config.yaml
num_hidden_layers: 13
hidden_size: 192
n_experts: 64
experts_per_token: 3
d_expert: 128
d_shared_expert: 0
hidden_act: "swiglu"
moe_layers: [1, 2, 3, 4, 5, 6, 7, 8, 9, 10, 11, 12]
router_score: "sigmoid"
normalize_top_k: true
routed_scale: 1.0
balance_loss: 0.0141
balance_bias: false
init_std_router: 0.0279
lr_router: 0.0017
vocab_size: 22908
norm: "rmsnorm"
norm_eps: 1e-05
tie_word_embeddings: true
optimizer: "laprop"
learning_rate: 0.00148
beta1: 0.95
beta2: 0.98
max_grad_norm: 1.0
batch_tokens: 65536
max_seq_len: 1024
train_tokens: 259600000
max_steps: 3962
dataset: "wikipedia_en"
Below are experts of layer 8 (counted from 0) of a mixture-of-experts language model. Rows are named router (the router's row for the expert), gate (a neuron's input weights, with its number), up (a neuron's input weights, with its number), down (a neuron's output weights, with its number) and show model dimensions 0-191. Each number is 128 + 32 x the weight over its row's rms, rounded and kept within 0 to 255. Numbers have three digits each.
After each expert's rows: "comes after" lists some tokens at least twice as common just before its tokens as in all text. This comes from a sample of Wikipedia text that the model never trained on. Tokens count by the router's weight.

# expert 17
router:106116154129117174157114143101184123155140078110125088117129188093107138112175150117144087137157121154128160139145072087138114108081128109167168190140159159166156112113125149156124109142113171129094091143134152139139146164161065113098141151150103089090161129141149175149138126128149146110063114167039147067064167097139113148154135197152152104135091070120122189133127125147135122181103084032138118092199094184120165123157205135100129107082124102137154114173150056119124123105144131098092179087101139096120100089132138146184178204133120129104106118097110085189078109101114119134
gate1:074102151170117130066111112107086159087121139084202112118143108105140124112131183065136139106135102192169090137115081078118117165127165143203116167095124118109163164116123103169103105134096084181072133166158136143103175163141082126106139173096086122132130119175118124093085162173095094119106053140135134123075154121162118118111124177139125167092146121090143112170144073144159133154149159044135065115144118163164182097137132191138145128107131121165129078143148086146108115187102100153132138130111130124174077146117151146117114138165144102089120166131161047197068056145156109102
up1:075129199107090174070115135110124156107078121072193145175144069151125143098165180107119138086102133214144085169147158081198128163124125156168155146090096105126136163133125093161116149149052109129084139165119152135091124145136107130107160163094114149158114092150126092128072138129136079061150082101140091126092082083097125128136102077140134118131176098113148043116103084100141089077165156073163117125121137090144172107123110170162145151140175099131121137076111110151137134158121116174182150124108154162132090186156171149167090151176124107081100180109159111157065141139132116123
down1:142137143113096170120153154090147207127113154046095136131129115126144094119118133158104137103138103115127119117215120167162101156101109143124073147100135160148155141072168157106111155152119123106187136142105134122109130097160095127110141106127142100133165103117166142163184087114093146128060117125144101182102111101092134188104153088252119126163121133173174100095117124109103064082129108075133193134140164084137072139107155086118146192134101128158073142128082124124137167103152115134123066111095158125110116154135115020107165083102096085107129193144084166120124172130109168086
gate2:154193137133114081122150182137139146095152163177108112106133083122130153198144167148167118157176127156162105188098171137138110103122140154199141125176116187112120192108124130090153109154087163172139117093108116118032145140114113132096151129114105192139124140106093129085105144088118112029109157107124158122165099138080166083074174167111158101110131161104144083119145185192124115070098113204118131147172088082107126119134111130129103143129170113118090102098169129141098119117122126162175068202153114132115131087124106104130074115104123152089190170103082164165112142091127117170
up2:186147129105070176102070100142139144167158178136142134133099197088101157133146131146124187094050099177058171107112110136121142100124169182049126084116147088155113127140144149153122141147108215159190109115146094121176124126088112177186115144166120162175132137091115141152043100100154138179163105183163149146143077124153127139111135116115122081178113123144158106100130115141119096091199139084115053095122109168197120124149146141098159161131112154102113119142103159122132143126097090132099106123112135093149076189139060114136158165172096116135115148159193091143141139153142114115
down2:142115130181146093150041133107151094149143171057066147053145187177140156051153152030157131101160147150140127081133098056146100166132164132115104126100109091111131143134203066167130135173140141091160067091161115117142184143154126088181162164166152123069147116146144164175077193108103182114107148161115142143121174089101107146111103074163134086106106111153092167160145123134175174129173122128108142159096108157143123117164139128108096092098135145112116165089122154108150107157134161127105130094098100142131096137162105062135121072156145167151155094138125146108122152126154166123
gate3:197164128139165108168110121145127191144152101111095169119093057107089181150087102063149081100111123118115151119158123089140081143118142123109143133165120043118121179077097113129108030186126178161114065169122139120098134147157142100132116072139139090109127156152125105149128075102165111122119139162083111119175155147055136107132125148113118102099144090121107150124157073143115106135132154145112146182117125153099156133108083121211126077216143138149120142133077135126176036100081161156170148099102128113168165115126136137135104117143178116143092110100095123135070119040112146138
up3:111118123146076169157099127112134111120137121098123139092142174119151163110094169083109167114103126093173131118076099161087136117137075119128149100085161148098127126158137093105100132154106085129115165141094124104135158137155196072096135153158163104112175086143162145115101194164147134128156135161175135165123095154180055173091139116130114130144089123103121169143104196139111143150166072048150141036165089094192156145134155136146093140086081140163124109112169113100110142120103131116088115164089159100132117178080065162088143075151046148094106095217161124176138084173138115162
down3:163162158134156125162100119103087155163130083117122135056121105133123155122119099138171127112133085117110138145098082133111133115106080143132149199114084120125131160086110115169121117143136163142116096167077111137102103140128108038089121151137109095131089098097149170079072156150118145142123123148180133096090116191138074177122139068166100084119015090114118173141121100138124143167148127144151190046130123170162144224154130127148145124147113160106158075108145071073201069113180153145062180152128088117134119112077131112139128139165105099115145102129136146069146106177134129165
comes after: " |\n", "\n", "\n\n", ")\n", ".\n", ")"

# expert 7
router:092127135133122145176112115093150158140135146151134130123063155056109143112188157133098088113149044107136122103090054122176103115089099091129153193148101146148158115128172092180084127140180171149128144158142072164155149150128109140136143146152046158130129142086145129152122152146117138145067096153060095056099190146188138166139117186187127101150110141120134154116202165197147147126105095076171048128159095172127148132163164131141150123092145133091179097151160124160118104134124118108159151140103130075096082106105122124157188201151143107115102093111109095145104095111118155144
gate0:142114146142178113126190081157085144144159106149145130160160183126133162113134148139111123134142133106157159099172126132096119108078151155094097190124168112118121106116139159157164107094140117138126144100118124121147123098063096039104120132177143125140097123166170182106177121107098173110156110157124186096159129144103110111103099114107197079097162000103125211149169118117094114129135168123150115177128057156164152116137135096162123130112099122162092105167151080131137132159078041117077105123095137091080147146125146123105126104101068134115121156130141192124093058083147199144
up0:119128076125126101062116148120153095152109157026147144123133178127120163073155143121151104113195129160135097154082132112137108187114117155177136192169103172171115147125125125193145173115144149112166115108061139183082147139120104139159102105156112087108108123180134139141101173104146131126125146083089087191040149135103073135129137098151138186123119107109137100130156146096137195151162096160103103084128142116138107133131148240112115134055134140117154150121131113199141114119079203133167164173146136089138113111116084113137110122140177127075115086125134144145144114200173109147
down0:096139153216083147193133106182111117081128159191102098116123159122114161096170106105146089131136200070152131123149165121115140100128080136099081125186122128203085118141077121155119172124194110120087085118148063128144096135106156137145109073153162123084126071108107112157125075113161098129174127121141154169146153188166142154123091196125097126108065153165177148136162125138132158152118174131135124141137128118086176109158093208138120140107107182090103126127134133106104124086087089159110146165135140154070170122081103121147116068156176120117077144139114220118111123085156132100
gate1:172140131105130130130078089140105070161020119127100094168123141139089089204148094138117120112079131120144103072121057152153104168125099110060158150128128137132100092146112154103188118131173078163164118134139161070117131151125152193128089110133183106123070150179096057137126097133137098135128104103167161101096183145120113160154120129105140099144134129159135094146136100080149099107109112182116067112113069136096169108089141169149108122088103105135161116074167148118102098069149141135117102068086060121204108110135080130097113169139157161133200098132113141192136142148091127120
up1:137083174097129109098161155134149153059174153149136149117128147110128200047065137171164118183168100207169127155103089095172202163133137071149145158132113140141085113125145162142090119104030134106071092113149150117127079145123115069127151153117108128114165156110119096121143138117158096176133139086140117109091143106125154153140110141125153149118169167141125175212111135151125147130103113077159191173101172105117106146096190116141130180194127087142160143101117179106089098166148176157163124198101173109130124136142170141115135129070140104175129149106109121167130080162152093117
down1:120123157207176201167155104096116130185130123134190138185161153130081097077080142124145081070181080141121146109110064120152133119060140174161116144104137120153088126139114131137163162142098203119142163172112153132175177139144103099175123107158132114143154128140143132144156123181081170101212087128103127176176163105125148099114122115146148096141092089123149163186097080146110184148145092087206160108114138152147168096156156145151095142116100173128062090131076101090118038119121169150117140128123105123129155134069136126127081095123100122153124103106120094081134125116130104182
gate2:110180087162108106103211170132105094091154085111177217091121085198148129108175069122153152145169180148095141164132101116129147114125094130133054152148170117136072194105110136073173153115175109110128148090131119095090156123145125178111074168115125147145092131085129168139129106096104142104082121113095165105082112161102154123064140108142131166095163130121166131093096119095100132113108155140120069151116131121091145116148155122173094109054162169127138125096097142152097156139141119151227197094155173108121144160135092119076083140101103178147183155104086125104144157114136107092
up2:102066124105162131162089115086168120151087129127138089178152166154118127221103149140126131131103147172120194112155159095142104190136175148184144080137124104107126092114115154128130095163112101063075093129112165155178111123173138107106168117051163076096130158165137129093089107125101137109096114140071091132121157132104137124161173140078160119166051116172084163176107186129120127151122116121167179140125134087139131144174135133094145093122118100074143114194091126209154110086153144220086126147097137101107121095135140140135196088166172146111133083083118082147140121143142143168
down2:143109148123149057107202088167129065137151117123138095120201101140123152118148129125143107083115108061107151143141139145162165064177133171120099122179130121131136158167147105163073142152094110080161133081082078091064103127183171146142098109107162171083115144096104180094172119100105166128179126140169110223165116112170129129084126119114105156114057114166172132114123165153185164058137125102139138136162154165129106170181153160078174059105135120144083116126108141143116115182098105169084161098133109088126151148126137141118092152140152180164100099113156174162116175109114129120
comes after: ")", "0", " —", "%", "3", "4"

# expert 0
router:169112071131104180176104148107158127159103150089113096080100177117094176111170098092094125129142085152143132084097090139102059100078095141158148177129190115133153154165137080153169100149144146128141096144131155161151170179114098168104131152103108156108074136094124117136071171201117142142127111196121123100043129149163156088084071165147159152131054116171134148177162183191137140155111126111119142147190126169158160113133145148119102115130065135135106082151162086120181117180131101125120147139102086063111145090091092153162124165133118095108152088100139061160131124084103123109
gate1:092120149147054124151091175098124127164174067105149192122127152121140070103150146144157104065181072155123120181092175154143111119138180148133132122100068135089110114097067097098137095106137153106083123190153177216123149139148067070169144214086142132065183120131103121153104127176131099125107122141141090083140100118097138073144102127137144077162119170116092119113104170147115073128086110137128119146112116099121137113184127112092081143151123144054150154173104123067127124085104135130140157125159097153121136154093125133137162023172107123133153090150110139114072143105112118137
up1:145180196099178141168169144127133151117149182119119040177078080120158164162119133128107125223094147135139110096133130113107120127104097136121108119143150129150192099121163099089149161191157102164148180150045133088148158173124122082104120097141124133153084163101134169130179125099144108093171114184122132114172121115145114134168167136122144152102079091134129158132220101108154124170153159130174080079179084185088151142125145213138163141049203139183132151110120148159111134126129073115102121147112137102153162133180163109101101144129135113108093140116108134160168141128106134093
down1:123109089167144142065133132121112163098172112184175125105125163133130148132079041099183149133124157151103113100123095145125142168126111059075070107167145115127114072157064113149087153119134137122152147146102122096162164135133122139088107135133127121142108151116186165120130084160167156093140182171080145177116136081123187150139181065044126129166101082090143110172097147142073123117141158134096138107084138183099109163139092144141120124095154170111077163158121084121093124126061155088118131127127192113149115163138082105141152167149118090075108063143209162140133089156075081149
gate2:102104113126076135076139162078136184188096142111109200153114067103095092148139130112148142131119131131095154095086083148150111087153168096137190138133096110162113075116118111184167099169137102161153107116187135097090061095184095167162170116135114142183162125135125118137167167153117137175112119073145126170189090147126111151136107070158093125107141125190146082091146122146109139131167160144126097129174120104078079120147100127137165143173126071089092158172118136158157160148221103165102126094083186132092139176170100110100149092151070169095099162167103102156169138154144153126
up2:102095126092180148102165127107146184067109127076131206110163133145143141158131079115116141125126137172122130121129183095084129153121134092126117191131164103146146145107108095074184133155127082094160187130107042098142173099126129106120099102079113161127107161141143167155182159129181129144135077184103175114195142121134116084084143130178113102150153132183181094120127174132111196154150092084130092104145132185089095135142123159175125111170100050123138136039155108072134108108193126126122148112106084100110152119167096076116167124125164126134141143124121142130189138154188080121
down2:147162075150177140133132140173092098150161145139126147143124126100127188136122135163148093156125156097186148164155133110150087096110150080169104181112119081185101120178137088181158126076119158141087107136132146204096126192086154137148071128083092159129078101084109118195104147136094171163115065091077137143187140152124141033093127205090140152121132111155114111169164157084169184196122114145104140179117144133088150110130165114097090133122147132085106160178133097104191139159126136127162140176138094104162174109095144096127157115117055126082144081109161109119122116141128104140
gate3:128100073156143140125118160107119122149066123111075144150152131088133118091158065149166135075098110160136166110181193102158130104106193077141165139096138126086109167173069108138146109139146095153127128133153140160076188140121112173152175142198135184126068139155068096187077115102125110135106131101084106192114132090140102062080070153159114154162141139144169043132134147151148152080100114078114098124040148105118083091126072121089123140180097084143129117097114111131180178151098117134129121147125154112121103124111087150165100131052128111097142095176146126106143119118118112076
up3:176114118087121193152139120140092121129118158057048088060098127096115175113101094047118116174156102092131147165145124145179113109094150118179182113120143090094171156120157116144127111160121175149102140117108140175105170146138044117119079153065162108171128146089103153201138141147107121154115129147058146081082127158111113116127082127108166103085149178104109130136170136164131165145100092111113172122196098150169120163128130114085119133107093104108158172057131122113108101112140076118126127128110113110132148151085109140224159142131142070127110140125168127112084061060133121080
down3:140177141159102103101146206136072124059078070161179121109116145191082100175124085134131121112091137117162085150116149145136144147175145115076039167092139117144145111103164106155121171067083101102182149158125117143130144147143114162129107164148154152129129077132155102121132127119127102096127198145171189186176104133115160140103082101125106126129093103096129127120098142094096104112122153166137171117163122177102212170108095133069112164136177116112117128145183154105137135061130128120092115106107142156094102170083142151090102083105031163077144176164139151115100171124153087116
comes after: " ", "1", " (", "–", "_{", " $"

# expert 41
router:092118206165103192172132119097134113152130082122134075067125129101093135119186127078144115114142114176149161074110065119116110127105091079187108148098162132111099163132148115179145101097155121143130111155096152141155176166124138175138083145166122089130181131096160146084120154155141152146119106140089168076137162194150154096142132150115110126106039154114111129190123155171184138197116121118127136132181104175125146108143155148076104106112114140137125095149122080142139129199139124129094190119109130058123144091090140167145130176123150096079110061146188100142061075157116123058
gate0:108071130133181090127133046154126093076122106116147119195150209054078107120126138122089125089115134188103109064143108124150112092070162161108131152129171080156130067110133130109079115136113128127108076122173120136130151166114134168154143118152088079125092091137094128122104111125130134131102116164140170129150164145085167150167162143163188088149067122101126149141137195126162122102144150107130100156171162174100139110131098092143103146149118143056170147101079100098186067168067092184157109101154176140105160159157105140119187112145141138101106115157126183069082136102134163070
up0:202169130183138090174163117161131076163133078131134082138056112090128103155123112139138125151103158155122170062101122076112140107127095169175134148156102122147158110114148086152121106163113142116148221093162104210143153083160146079115128148166144128109139148108153129116111164094184177161087103141183100164114112162107143174163107123147133155109105158110138092142149177172132090137120157155137124084138101172077102105097078137173119081085122144079136125136088135171140097086098093126140119180107140117163220149168148110157153101139076113111148137143146107078124149108152095017
down0:140152051094171151120097076124102142135103154146076152129128123133166097156127173168134088080121170143120125117164173044113148158122182150112086135139121143129131147089120145094058158149141131105132105135145162107165105098148095082130107121112191149069103049194124103158171107120123131179145104118155086129098080086153130137090092136147095149132161089165147089089131100107123108142058129100097171126125104134187075170142104184126137138179132069191163095091193139090129111164129122169066164142154131117107091092143148072091109191116099098164151114046141166121140152161123119142
gate1:126095122203144143197149124135129113121129167111107129132168155066096119057099096116117129124141150095155152152156137183104128083095107086121085167112110131097132097107133155147121117100118143176097090107099076200080101140100096114211133128101144089107146146129077130116192170090137157151232154152152191104138137142125115162067122072077152128110148179117139118106131076171168121160142111073067151184089103154133140095195135102137153131101115096134161124090174133095085120172104131108105113143128117158163135121156155153140151137118108163029082114114105125164168116122121053128
up1:166118139128042136113181176101077130096154134116143097132214116139127068051132059135143135157158148121049109125095109177121143114102118137130106139132111154152093107126140094104122146105144114137127144139119130105112074120080133134120118104064144118117146104084130135167161158085158151079159103063178192114149071176075115149119142116110104131146159179123143090120077033102199135127119174170127147174110141133038161134140151114075153140122138087138165134106070071132130145104107136133159116166210158116106142101138156123152118119144124146126084095141140103169220108133147143143
down1:171112144160134132084129186153118084078159072123091103127078106120151138113111097128182143121162114154136150056071128170116126184168149158109169105148135159141080181119118089106074096106120140136121100139148140142120139121136121180081089152135144186111107137097154074087150099116090168096087080057087154194116042092164125103124165082105111158199126149118124114105090047105108106151149135169115126130092147094083061140137075161096138172136197139131118168125113140110132109180107163141098145149151120095116135180130165161140116151166117125149197112090060140096172098150129161102
gate2:102088100123152138080141110132113121139157110120149176101128151132113100171135122074177138155091083068156094075112112046154129184110167132101110148143159153143119121162173097108129171179126178155136157150152125102128133093165143044155088114116096124140159142165082122077138175155161039129174113150087166092154111099173134148082149131055122137089090059101139161115139148121135147175134157123142095177137126096115134184103138153155169176068133149128174213123164111077125120095150099121104205069102144135137098104155162124150126105186135104194123153099120096115092120145145175110
up2:133177164143109052063166127107145101092129159145190139147165105154158168106106101133193167141077152123149177124125118119104077186091163131160082088124152104124094124108135127116154103120107128165104108106152130080192187088089146115153139135109089061144139140128108176144111137155097123144136108086128165165135092125090168169139135127127152114167167143101131100162127100078179059114184142138093097180159138106114097139149180168164218075203140188085118083103080140073165119075155101115167137147125120083118117109149090129113152080143089158135171126158123138089076126112150162094
down2:185155123118132126133094116086153133130162176109138149160144077129099125095101098120094154112098140139112124130150082114139088147128157121140135106116159114066136099090111149131087163174081083061119041109111168112102096135137182121125145142179150097076100158141153122134087109150133167081091033106116112090115053175115124112173175093202161119087142126039180169145131141138065134146116115115127098117132102157199120169107147151132128058120102125112136147118063141114076094094124137113142111173152109128153052169181105149101184117048093112125098170128129100174134116101137124128
comes after: "9", "0", "1", "2", "8", "–"

# expert 27
router:067120137171113186157105122111146105150129125126135078124096142097098138119167122114093100099154092101163136101172084083131132077096108108097137179121213132148149098149163138164104116103138115141091079145100167154177171147128130121098110113150106114125137096108070172114115098170111184156112149185138159106118151139146180133115096207134124138103038115140089170203166098161122086159160105101157156121176092154098171127138147108145035079095121148127113122169122066109152156119120077121129161108110137024120150082084083128153144197133094126082125114107124146123059102125084127126
gate0:121105144172099156120126155113141083129094121129140090136091120184085130152117164106181132098122079103095149183152110087155199133200188106123132108111107168164144137138116134094102082142132156129129113104144165135153152106120139114091086124158121116108102176155113148210101176157146148140096181096147085112136106117106099165115197146177052187107110079090139125102113105091089116186163098111123084189161128071094148197099129121171115149089154114121155159145128117117126142076096089148114150107187197128191098180121141100139098187166102087131076118123134095135077095174075129175
up0:138175109087159133156136107171138133162101135145089115179157126082162091124100102082125103090124110106128113106118133120147113113135132145109142079129119200117135098162172141201077148127130153141095138163184110122060129136082131147052113110099109031110163131167125105140089112145190141101092120118084143093079142135084184110149093133127144115148181125100142111156130094126130150085153114113130101127159216124092141127089158212164140142123116147074115099166139152120173065107137125156152088114151107163172117162142112136105167128083181150104184093130065065167138076095097187204
down0:129128103109101161087168185091102113109086089136109161159133122083096149169114122159149133158138163065113114109169133083123176167153121083131155133111113076154150102086121117085100056142097152160172129073134156176161122133202096093210123135128141164135122083130136142100152144109090090166070137099194162162147165112139108205120111150085117134123135079140112134054138167085121110142125114087083090138141088097087122086148148060168135079165186092171181106126134139103111156192180086121107095092077145190120135117129167162153099118152098088129121146156102079157145130130164136092
gate1:144134099136152159142144119172130097160062116120097133079115132120145124182175173173139111139157159134159176145132175135105109121089064127087111152163146107158130156117161154082095105095117120131144106134159147159087116135135092099097166163179092123140159065130170065136196098150180082209083134099127085145152146158165104110097093124047128128095144169172151185120148186148143155111182112090118157117110144122192106163150156112145133145155095118124128144163121097190167084196129134107094089177126132180170134121091123137145128095082137120137103156080115145133094177143184063042
up1:166090100110180103149174085190161164070132162136156143135150205161079031181149155108170109090147110105128130195084070105128105142127085127130086158130123139130088142122156150085124061116085143139138071155134126151185107135105142122167117071140114110178084148160164132115094174151104112149059111105088090116192169124134108093136144145095151156115130132145096132125100144173183151162109112106133121099141113175122133059120135152085143175184106140137132084193128163136139150133103072062130114068126128125118162115095138117133143157120135149152120129066149138200095138126183193125
down1:134092113184154155186128142148107109115126162114061134116180113131091107118101107164106086097159135116134127157125137171107080113114101160130101157113116074131124158180087145164149110156208159135109145135077138087172111158118058162153126139127132118159120142171099150142098139073080109122084150161110173145131091105100114167108150159168143112171105100135177127135140138132142186155161077079159167194103131205131157126126115161079142163155106192141057124190138130115177173119165123152135074133055154127136109124149126037176164072179124058107149133139145149105105141104168081086
gate2:134157168077131160119120075118156180177100126171099088123115145131183134182094158184133103139151149139091182205115109126157087107157153169106129133069135184167118110151122155151063157185197174138114148148140082086196127129132164121114138123125067140137164177143125143162173180104127144121094076147126091078167145135150127106146184152134126163090094121134200144101196174129109130120105139122192093060238086141144113112136157141115104087115103147111122102169139129119156175101145062102125095145148139104140131078143095129115148175083111095096171139122099120157155136107130145142
up2:136141116163130165155171109101115067110126130072128098105081126145124132038093098117160149108141093139117092187093079182120101146112108123143130093181110164093109145139125106096115088190148163138181063121106190149110150133117134126106114145158135155101135115138059057042089111128093127141118105098079145151057133097155059079165141153141092119133098154103098151119112148173146165149073140099144089094097135198150180134139118098081133126198097177121125081161084156174112082162126167148139170136174117137180101124141132171123096059149121137161126128147138100181184114124142092131
down2:121133119136153176147151216169158136124141160113118112113118195185127097084150098154066129143152136128125194203111178126146097112165097130101100178097140136118147072112155205134116180182174130075098153135141150124106149103076147129086156163169161130068132119185077092082147127111143140100179160158061125214123209174192141113159197133130157127130159102159176143172137149125166117136162127153128154104117092187125136118120120123077136145139090105113119139118107123086156115109079104152144142161132128074177141137113079169091110097162116184119138140164185149146140131131099129130
comes after: "9", "1", "0", "8", "2", "7"

# expert 62
router:182097101154132176151111121111141128189111120119132072069117135128095160116160130118128108137158098136157152089060088107125075132106058091119155170157139125110106129106150114150141112172114155159158086171124143184119175128161143109111150179108124098102108130115111160149138108122096158102101141172103141114132196150133094125095097176053119113115123149119158190194163168189143089167135121094149121125177096179149212091116183113142121053110096157113113110123135118131127165131122101119138175132100082102156121114045074255136154178130136119144169159098127090148100112093157165156
gate0:173114077095126112126122145136129197133177121125089096155099147077081179138099112079105129114131169092086137157136094174149135106138114089061121141066135147138084120191105133096153158165126116135142084095139156083112136113102078123212150156172113149194104175165158107143124120141140102151146110136106058113074141113092121150108132124095105113122132095178083119169149121101106123107143090126127141105177113181138096172166142156125123129100125086171096156143157037222084145148152100083155195140095144087116139095139093138116114130143170136120140012125150178131088114113177132099
up0:108087127134131207188120162123123134165105109150094146090110187215144166063171151132087104143124076144147119092140100143126096138108130109140090144187148123151141114130224109159074055126127097094174147139092091159191107137145140183113086076125102066129112113073113156114162115135094112137108125114131142055125106155153158089143138120151130111088132130095118128107136106159129121182134165119214099129139115104122106121119105151127087149080098177083162102167101099095175101099091097206119084158163110087159090102146138148150146137128083109121071147088053101099105148159097156129
down0:078160138143155146208119124119179090132073166094139110082074148093129148093121136107150088117119089200128129099097145058113126082083105096156159144132121132165147118099120086141117096145187117072132150169118085154133144128141151160051079086156144113113155081158082128071104149163145159094136166145147135119135142083117168113054168136143157104142070141087155196125147177187141148157167147141185112137101133107080178127133103122128135152123151135115106138161081177157104166104104121130071084113054122148160117123103154121141149153098111111071102211181140103104143141106056083148
gate1:177138169151111095114108162180109155125141159079106126163150161078154084130165100167141095080150141176155136105093169143134196115133217131113085107101152133125114151138141088114109136165152116055151133116178140157111136141131116082133109150168144121166169069134168169130134161129171137092100132082158123133071182138168125155136166090139132145116066151093093143158139118071070097097159176093114136112086135126082125198127137148175161141181192211114180104048120102097116179130129110179093106120089193105160141123151072138112071145112125100102102128142170140117130182106151142139
up1:091086168147090094154140146148102143119130148099141106199132193109173081151127177170115142156143117238120120100113179160107121159145159143126130122131160189124101165133150126099093100128132169113099114110130113145020109109175111110081103204204147088155134084083137176162082160130125097113093168110125147121142142143111134136112134093101115162140074160104108143097166064088152117134126133133121174104106138135120127192205169058163173074138178136169156134121158158157149091145120063144117054135141110140124120151108145136183135109106141104139108189156186142103134143159113131137
down1:157079117134097127113168154180102116114174135187100122122095113045148104184133156124156068127179123128113184114135181137157162143154204147208092127133140124133151152163137116190099104137158094146177139160154132093092117149091166082139124164142144167168101183135115104090149162089091069139124154133098123102102130062202139103142095140131162149118116180130076169055103124180164157138105175154169147184153086160152156131163174158097130130149126113112144124130154122113168191132148099129142133087158086138212067120114107114152138105155129147091138133124176121158158052133125133168
gate2:171133135203117187187054072130152147080131160153112088101134151146062180064204082177119107119127127114157119109164095100130144132162085141173195156087128132133129069135139111139109118097102134097119135148078089159107131167185091106097140119165094115196087161162143164135085121166152153165093176153114107137104076204158104151151088142129132154140095081126151134120132094114170134094069154117128094117129118166088112127120138140168145140142098132102080178148133147157136163119120113195131175084106165085094183117118091096178168122146105135167165118085170135131103082167169149118
up2:169180110176212136185132193154118104139172106143155131146104128118123140178095174080112160121177164079115157166146157095094118156120152155084166107207121173071144130079132184099154103064196162161100167145125142176137086148133128070152144126139101124112114136186094121106143106131191115117090118089073165181065119075137164111078129141107096142109097103149152095136153116156118156125114108132120090160074112113125148101127095163166083140113166151157115098133085129125158099057092162151147131162139107121171102061099184126108149096146174103062130126103172116122124168145139126169
down2:087128099160151147114114129178143147107125107140072129135136137180167128125095191180135109152133095096119061114123113120105099131146079140126086157124130135109125087178156153136162175184148131165172113182103158071085128158104105160136132075164127130132137115109091145081093127196083127140151143167111168120192080182127111013185160132101088118088066103131115157130195166146154175147098108158144111093158121129159160078124113094156102122114188140160131151160135162145194138145136107091213223088158107130119142144096109149111140106172131146119116094102187142176109106126150126127
comes after: ",", " of", ":", "-", " and", "="

# expert 42
router:089132138117116167167061060117147143161155055128119053116113175138089158098140172157110078169121096167151164173135003120141112131099142109174177208131172133158126100138143128124126122124167180168134094186163136136174118146161089123135138099129092098134127140092154161185134170164135089131108100179073171076134156141120149153128075181121106133130106115147086157121136132175176118175108117091093101112155090138152147121126155136146101129075108107154132111140113085167132107153133110135105193118102131102083121091103169123175170208134140103129126135079144094127101072074128151084
gate0:095077135120080114100102132187166101105024090165171197149107094134118108111107112152109165139126111097187138106157129144085129145125155105087189159133181176121142136119125118173172107155114108113130108124071147178155094109125178138113155130175127099129112105098108138139149079132088153111141131198123136166167128147136163141063129084139151128091166111141093083151075147104048103156194136103126134156108087129161172109133121074130058134144170069034118140140144110126132100073126112147180135134120120155116144109120119113137194129097120167121107137089142184175105127064203146167
up0:132084116112089153151106109184150110107096103138061108143188196114153148126143157130101132097100100091068150102168139190136129138083096041119166159165163142140143139114121120129103172154133109114160142138144103154125129147105117145128196111179008093126124169142146113129059104163118080072171144156132200166107161133141117147112128134097185176132120153107101147127096110141170113177174106146134133098161166106142178175110148168167115056091133117129177138108155102143124092111119117133080134171148182090148161080138164124135165124112209067120131092125126163114089156146062132133
down0:116159115097163114086144198151140115114171201182061160115157087150114111125174133118078102149138092109104160151147167156153107112141121159182126113143097097148081102124092095058166162114136093062085140126109085138083152113129120062123150137121142123171176156111173119128133156151108081152171186140147108134122094158102122147126165129175088129139123166155150121101065087115130142138141184230130098122095132171115116117152140160081142172092143088101155165083085160126134130132128132135144162141157063080158145045214092140091127116126072189106142155138081121115157143157119091090
gate1:187207158153132116124207140155132118123124172113212113140133083138187086185114119193160104131178137101125104136145165170117092149082160116130103140180155103153126169088176152125128168108116095093101163117159065165138126131093137162143054097099162147158073184102129132091190046150146113150184083108094090120158105142083136142120127136133105166099222124177175082107141152062138125115112167153106106105135106124165199152143139111183148169130149136119105113147121102151150151138173154193158140184155123122142151130107123119136089113085128140164135173105103114129090143117115140138
up1:053159075137101098124138141146094137130102146124172135105125163137180123100097141169175118168182138174096079137156177139144132143109180116139116129150129168162092195106192104056162150134104108048178167084104087136140140099155154160135076169119120150156164118136197115130142051142114176143150077107121110122127059119092151127133071163139106136126180189179184082160155159119111072118116171162090131115115068123106133131121173110162105158171172121123082095137148092153144100105152160145128116175088158184103148137106079110107078114129141109128180152103102126109154188152102092118
down1:134144155126145128149046050098134160111156129124079099115142139174077140176082121098111129085126103119092167152105103101185161100142136122140153185148163176109107122145096151180142130073155142194119101160163129141174073124113108126130166049144112141146115114092156155184129131132173086185179154134132129093141127156155118191113107158090153089183099106090068102114119163149143142178089079083102134121134080088163136152077074157103158095103114096150144083140135119138169149151132133116122165136155146109115117112102108028170169194175175147134139087101148093103089129118081164175
gate2:105127149105118165117163110160088077100088128102167082125162092112159164098114169192045102144151130146114139146112156146171119132122148155125110145137100061142101090100098155139150109092137121073205181072134139168146126145170082131135086127141077154177083116105142140097131104081142160127103158087095135143143120064066126127130110104152129187116170144138140144177160137086142165164125091133102188116128160144124138100118114139080138113188126116112087174148137077173178125159144131057108111116158153134136174097123168129178068168147102035128112143128211134176064151123131064106
up2:098144082164094127144125105172133210135177099147156121172118159107140134117165050141086181119167157117143183118173093090142126139134141189156222154127149144104144145166146188142161121121138181137150112088113132086140157129126077070140157142109139111135196125104146101143055154130110132131100106163149140148140114173098115097146156153097036100147121119053120089140150129171080150164112116101096136069165131139132106121082131196138158121107084123137100116166078151103102100172077116137088210123145063030102125117123129175157174123119127128106144122103111111112136115093116161151
down2:162111111104100116112171141179104052110136123111181145122158170149123101111106137137159096118104129139183158123116159148112129096094135098137070090111121146141141158173121069180115091135147103138098146072158132111146113136159168178087045136130148150117110128119089073083110169122105140123181115129088127136138137120090128083148137125092151125037099095203152121130180139094154180112217112146149166179149136095204126143110166079140119124106060160149106154158144138113125138146166132128173094107133153156146104159123161217076082075151102122105118099174134105128125145107239106139
comes after: ",", "6", "4", "5", "3", "7"